python train.py --d_expert=128 --d_shared_expert=128 --hidden_act="swiglu" --normalize_top_k=false --lr_router=0.00105 --batch_tokens=[32768, 65536, 98304] --train_tokens=416100000
Below are experts of layer 3 (counted from 0) of a mixture-of-experts language model. Rows are named down (a neuron's output weights, with its number) and show model dimensions 0-191. Each number is 128 + 24 x the weight over its row's rms, rounded and kept within 0 to 255. Numbers have three digits each.
Before each expert's rows: "comes before" lists some tokens at least twice as common just after its tokens as in all text. This comes from a sample of Wikipedia text that the model never trained on. Tokens count by the router's weight.

# expert 0
comes before: "\n", " The", " He", " In", "==", " It"
down3:137120132108087120120131137122133110119134150089108123117157158107143173123134111124122133156124148119129107098135113111099177139155110092114100122130100107140160068097102117113145134083092122165083097115163129121111090119127106108110090108192130138137070147105157114186133103110072161130126104096133140145124149114189142111123111158127110124085169129102111113158130110119152075137145122098128129062135136144100084165128131125170130141139096128133111146132106107104162145116125088142115131129138114122119100123134112138104083126128159124146101120086121177122140145144154146105
down4:088093124145169160179117087103146127140131110152164137139081117175086143141149154187145129092152112083114096144160105169137130129108116140169110139138117114167179111154127115141098121119123082095139107160147133131147159106138115077097156163183120126085110126147128109124146131156094126147156110118096137110155093127109122101130103148103122144118095119152116149111105107174148139099100119107130131131113086099111149130115140108112125127134132145132142086111143138123079156118076135132153085108085130125169093109130145112125091132121127153113138131091135144095140111127142162143
down5:102095158085101135138142099130148131146120128065086123126148142170148130105161081123130088121127120154156126164156132137123089184082127139127153099150125187131147101122136129136106102142129111122077093131127137111127099161176145133142135105084123147129146122137124094080121112137151155120104122164150149143091129133121115126132110106127139162082112123158122062120115092126154148142161102139109124128109161150088150119171145129155124098099121156117140120093146160159084127142094118143147146120150100087170120127102149156143140125099148127080111122172135113105108122126099149119
down6:150119107114117145137124128141094138082113116099136110125113105086113118149172133144167114137106119101128165148120148109113096135114115165118110163159108104125115125118129146097177113131125185128142139112164157131132141094132106142153162098132132156163159148155114126075102130125088123104161116125111142126121101117160126129116177113128137087186093157137176127125156117119109136138112137146119104175159114161105139118196115115101150117134103129112096087121190136101142134119120103148109167113082134157137139147087125156107111106137097137150112093060134107153109118154096141150
down7:132058120106116137128163131143125156191130133091140100105124095117107150130098095113175148148079095150104148160123178117147146061113123120105113132122160191130108130110143132099153143115146129126125155128139138145058138138122130114119117148126149136124151156078135125134109174114106123058116117147158119130130144121132103123099156144169113131159159151136160103140083144127124102142173134196122136135101151143133146126124108129133144128108131127158120140064132147123146129066152101103137128139151127152089117122107115113138126140111119122144179107153134104106121112142102130130
down8:115174139165123138168133119150164086101154119162148113152133141100136147136130147131130115078073118127115155121124141135145117144128099090057131131152129128172126149157170086080110100111149115127128164145171121117137158116117078157102145126086157134127116095155107127122140120123164121175120092141126142162136096158147117133122132134085092163199124101151106091130124149113100136107136129126093129079145133149131095130118153152121145076139124109149086107094122120126147112077117113105119104100140103100132105151154146116120093128098139148099149152142088131103134150117131132132
down9:151128138095141132140132073181094134141127095101113135146176123144136109141083115124157089141112143096130105200141131098127124104110089153096133156084121134115097123177112152113107093146109165118105219099115155119122105080162097123103161125121108162121153157172120087158092132152123126141156126147139152117115139137138120141145123157111151117117165129147073094107181166127124141100135099105123117117122109103125154148126123124095160139136097160139117149125144106127136105113102169126148105118147129133089129131104106124117154122112107082104136119132106136148137140106105114144

# expert 12
comes before: ",", ".", " of", " and", " in", " were"
down38:110118135114083162113117133129111125111124140122134118167144135136126131191163143166138122101127125126118131109167126062140111104150143131136139131116112164146171147148125125137100094117099192144112133137102151122142146117107096139182158101156121133104078116076084143089086133120148116139157154100139124102171127143136145110128103136143130143110162113153153116105141116180106161118106120135116103112134077142109125122159135116162092153101132071156100137130113130154157099179100163159135127094140131167104132156111131078127077104143115107142124135126083138150102125092129119140
down39:127163091107113153161092096154128103157119137142150139113076137152145162138101133106139151079121125123113101124139116164176112133104166139129110131120089130130143121151152075129110094129165108089093160108136104178183116089106130098148143140148130150146157122114116127117124156117124168106141121112180090156168110150129114135104138176135145094096107180142131153112107141126130128132116125123156150130106111147102111123114139102103139151135124153134127141101167131124095154125187176138152104129146067165082131119149121130125116095086114091098137114138122100140098106150161116135
down40:143126173140119102130142087109124163140130114099132111125130134147134135162147132131097125108105147169113170099127136105128160160113156156137135166130100098138123158135135081157121168114160176098120127121136149167125104115128192110143114104166111126176128106151095159083174149116122136149139072093152135125101127146107124165140101152120104126138112134135105118176118156136127113155154123095149107094120135171152102154085150122088123100119112139148154086125114104118124089141124117108157098105134127138144133144185148160168127127140162168105146129080148110162137117123133084092
down41:106064133125106076123114122099129094091140098134180127148136103094096155128137134117152146126128169079141141110098122110138114139160150083138099085148139115109111107153153155146114078124142106144149154126124132158120124096127183129142140117149095134140113141134089136151111167099116112117117161097131120104128098133111109128115133089117169136132146161097134137135179160082082140113174125140122153109098081156155088139100111112103151095113142099101117157094109103136130152171165169116116117161171132151133164119129121103158140100139120132115122152143122129097158091107139134117
down42:078125134120126111158084148096105143113156128178138149098146133105132152133111180169079133106167143094117102107131095095167122183124141149141119120104133123116094105165111132125089145139166112145116126122125127184117143100156146125147147171140125134120143112129119154164142132123167120151164124095089114119123122128128111149175087124159094102127095107121155191146140124170117163092098159154062147148127135114172124122132150113137099152111117086167144164148088116156097124150084124106095144120135137142128104113155140119114134127135144123128111115097136146127121088139144143101
down43:136129084139107105131131125100135147121109123104130127124127112117100113154124163117109123101108142136122122142163115140081126141132108074084154095143119130133157086117167137125151186145127161135172120158126124143130135160138163131162082125085098111088078117123116144164156085126127099079144111162111085113141124118119108151149097097139115117115116158105151152153146137126108164123137105092126132134117116126074094112158119095154106139124121159115087098107138121127149183128174130135119090104147127131120143114070101131099126092112120136101052119096094113134084126159132128136
down44:126106134138137166140127106144154112130156066101122167095137142096133116178109096113140154157111106125138139157139130135092177135116077107174130123135128131139143113113099083130116109125121155132132116113102149147132150141150134068192099161147122145107103090131138130113119129113102068117120141099156097147119182181152136151199110141112137138114096114147144125101145125123087132137126156119156143117137072129103123124138107148072096173121148138137152082151141109143121135110133102153133137150125150118144078146117114172160103142113133149122154090132124129116139141113131169151

# expert 13
comes before: "-", "\n", "|", "==", "The", "==="
down0:098110133119157113134125112125118152149100128194116107124152074147158132167149112100118128120100142122094094125071165149143137114109092123145129123095153112123113109075116173134165148115114103116082111150128124087134102130169113126127158108126121133086162106130117140073146146145123110088134094154102123147109131152167126079102150182140100076054130122183118109121139119130128120157128128147123101105111091162122140115140127137116156130107157113113121143145093125131164131154119132127124109087154137100099142110129143113125124128112142139168126127126175163114172122151095161106
down1:100092131106128180139145155118148115127148144135135081103091104134154146175125102083110104169147060145116096127130111127133119096127113115077127107136105142153097145071115107116106118143131084107132112139150145124119095138145133144098121083129134094114127141095098136131115102138130130147123173138113081119103123124145147112130144122100098125159120111142160121137117131084138132126101135157110137193170132105117104112188116152118101121074137082087081105106168114106136114115132089110108114117103101108148128114118148124095088140138135118171090130129102131093110124110118108170
down2:130120108129144159166099125144162117115135102127145097131125155137104126074168114160078147130092192072121098191121078134160095159134158146128130107127096130118146139098100153149132149144107191118117098123125077087154148116144119176128117171121084164185097169119130133137139138133133122145138134095148123177103118113126163130143139147144106130144130110116109112134119126140122160174129120123153118126100094125132109091099147104135119132180135126144113161099144130122122099095138148129138142111105116076163163134136131141115163131160119096138118116162157112122151120165133119128
down3:158128113116078138149126115134136135072123140154161159115132135103138096144155139141139139097115103095150175099158125173123121111167136105102163120128100125159133114126103117095143126134157116129118098122154154116096102117120101132127133103089129109137105185128114156079148090146153132152088146102104114107120163118104122087128164122108130150117150103100153085110167119143173137121151157133132074139119149149131085141132102151080110081139133117177172118126114156131137146152104096134107124101091152128161127137152119139110193158116143141146152127150175160092112104142106109113
down4:115126135096086136116140132102132101108121092133089132133106103147144110111177117133127158102105109118096134135126133120149145091159169141104133112118072108125161108116124134091141134141122086111172098146103114134162064152115152203117093068140109186155165121147146145125096120137146181109128148130103131088145114127108102095128129162124117131149187105174112136168131134130132104132152137148100118150100157149171137086142131127093149115146104098104166079146138136105135115103133097113098118117098131119135135141139166083125148123146117133121099098146114133163124135128134133131
down5:142153118068115113113155128124157117145061152119115158093140130127180105161104176106151157120148121103117144085152114152122147166135118129143127134098126146128105135159155156112105150128100141119146165130138130110131157121153129140154095158136121070132127109137134087124153109093175124121146122153135132123123085085116097156107163163085126128111119177108180124158147091112148111122120162146151089085130114170150150129142119098134153154108127106142103102084142133122150109125145135162087097115169134095104122123138151120110130095157097106138155150122166082093137104142113114124
down6:130127135121133134142116157144099105154142151111178198111196152106103099082147146147141131153135097135115116154083128126115114125121112100111131108120176103183064168109049137166102107121097147127128127105096153192128133133113118175145106130130135110103121123120156095154114125118098114136133132112124141136128163132118122090143129135148130126150119153077130109092125160097134102170094143153113124138121113153140130150135111132142115127133132170141109112148092102113139112130147140120123097145109171107132145128121120131141120141144083173137114156182136174085168126132111141130

# expert 11
comes before: " the", " a", " his", " an", " he", " their"
down3:139143120109143121130125148126126119145118161110111126094159154098095106121160157119158114171124112133100157124128125142108135147157170095122119172141099123121163083101105109123143130108109132126117171112137133141111176160081077063141142104161109092095156185093143137123117150138149113141177136162165131118119114122101149109142134162169141140110107114165131153140148114127161094147117165089139124097131160165094089157148129111086122157140130131123133142125113093158106101118108135134087116119114146166095157167080109135148153096111138139136155125121132081111095137142126094102
down4:138116124128165133137098185162106115096137124114139095099132169112128162126096133149113139131140133127151087106116143120100091151127164140142112085158094138140134145133098156157106117130132144121151130125107177121128114137121166139114142126143108148151154156083124092198146132111138197138139134143098156130141100132137115137162137114119197161103176107132129123153136107143101103140109121102143149120162157161133157143158163145102071144109117130132186149121148116138133107139135225143088162102152122131139111125135141120095139141126155113151147140152121119106141157127099129148
down5:154115089147182115111098172090107125166105107132143108169144131099132094103141092147108123088139127104155106159146157141125103108103131167140107127106132161119116111140124142118160104089116133148127129145154132097157139120090157117086100133137133102146136125176120101142100126130126116121154107128116149162113142103143134075122095178157135109137100132132117144118163130152103134051099136152097150103100110154078165123138139133150156113129131123149113178114119142111106170155108160126148176093128147123148142158125093115149163101148117161091106099098085116165122118109135160114
down6:130118129138082139118109151117131111148130181167156091103129117134111116157137146172104128095099141141136149137118133142130140135083142125093145145107173139155113140102157108145154104100134132118142151111164170117124143139139181125169140140167086079116111142152109124167130131110113141135100127149122181141101123120151161132178093100154132089158109138127095115096150174137130136168124087111149117092100099138102173179118126165151121114131140113095166136172117149098122124181117150115100119119096124141133144127117129110178107110168134147140144104120148121110118119101085181137
down7:097114151138143144138175123147119154110106115108168093089141079163131116141125190132140115140077167108140119097120130096090129118096133106173145172186118139130134146099122126113153153155136133133097118099112110140136079136150132128121165149145125131137135141113138115127091118113109127094147138155089101141153131092149169135102071137165132124156108110152145122130122159099109100140110111138108126151149128142098142141117069124131123131123124092121116143159081131128107145116112102131098123116136122179155104103102134159138124099196057120106168133144104108117166114159139117097
down8:107168110127129138141097125079163131125137126155129123130115093130134120132070115152114150089143104172143159125141155122126137145153099153147176150143129105133111110130105154115123103128141132101137096148151113115184123098071171159087147150136099153119151090121104151106126147122145114147154162144177121170091096124097140093173127143149117124121141120093143153134139164114130145148120117156110076146182121104118114132117171135163134129119074105176146140104155113132089122122092120111142135127127129134137172145141102160096157101115137097113134149083156139140115155127177104093
down9:096085110123147164153120170124141159117141101146116145106122069157160187153142150131125131133114107121128168128161161128140137147138119151153131078095075124130102111120108145156152129161124167146145100145150176087132123134156158128097153143138158130140133132144104124128056140145106148129183120117105144105136158107092132117137153108129149130165126125176084119153155137134136110138123146163091079134162128120139110147127130155167133189123116145105130123111104121125165164129127128146119128128145130122083093118117116101157132111122093173151073109113102107154147149116132168117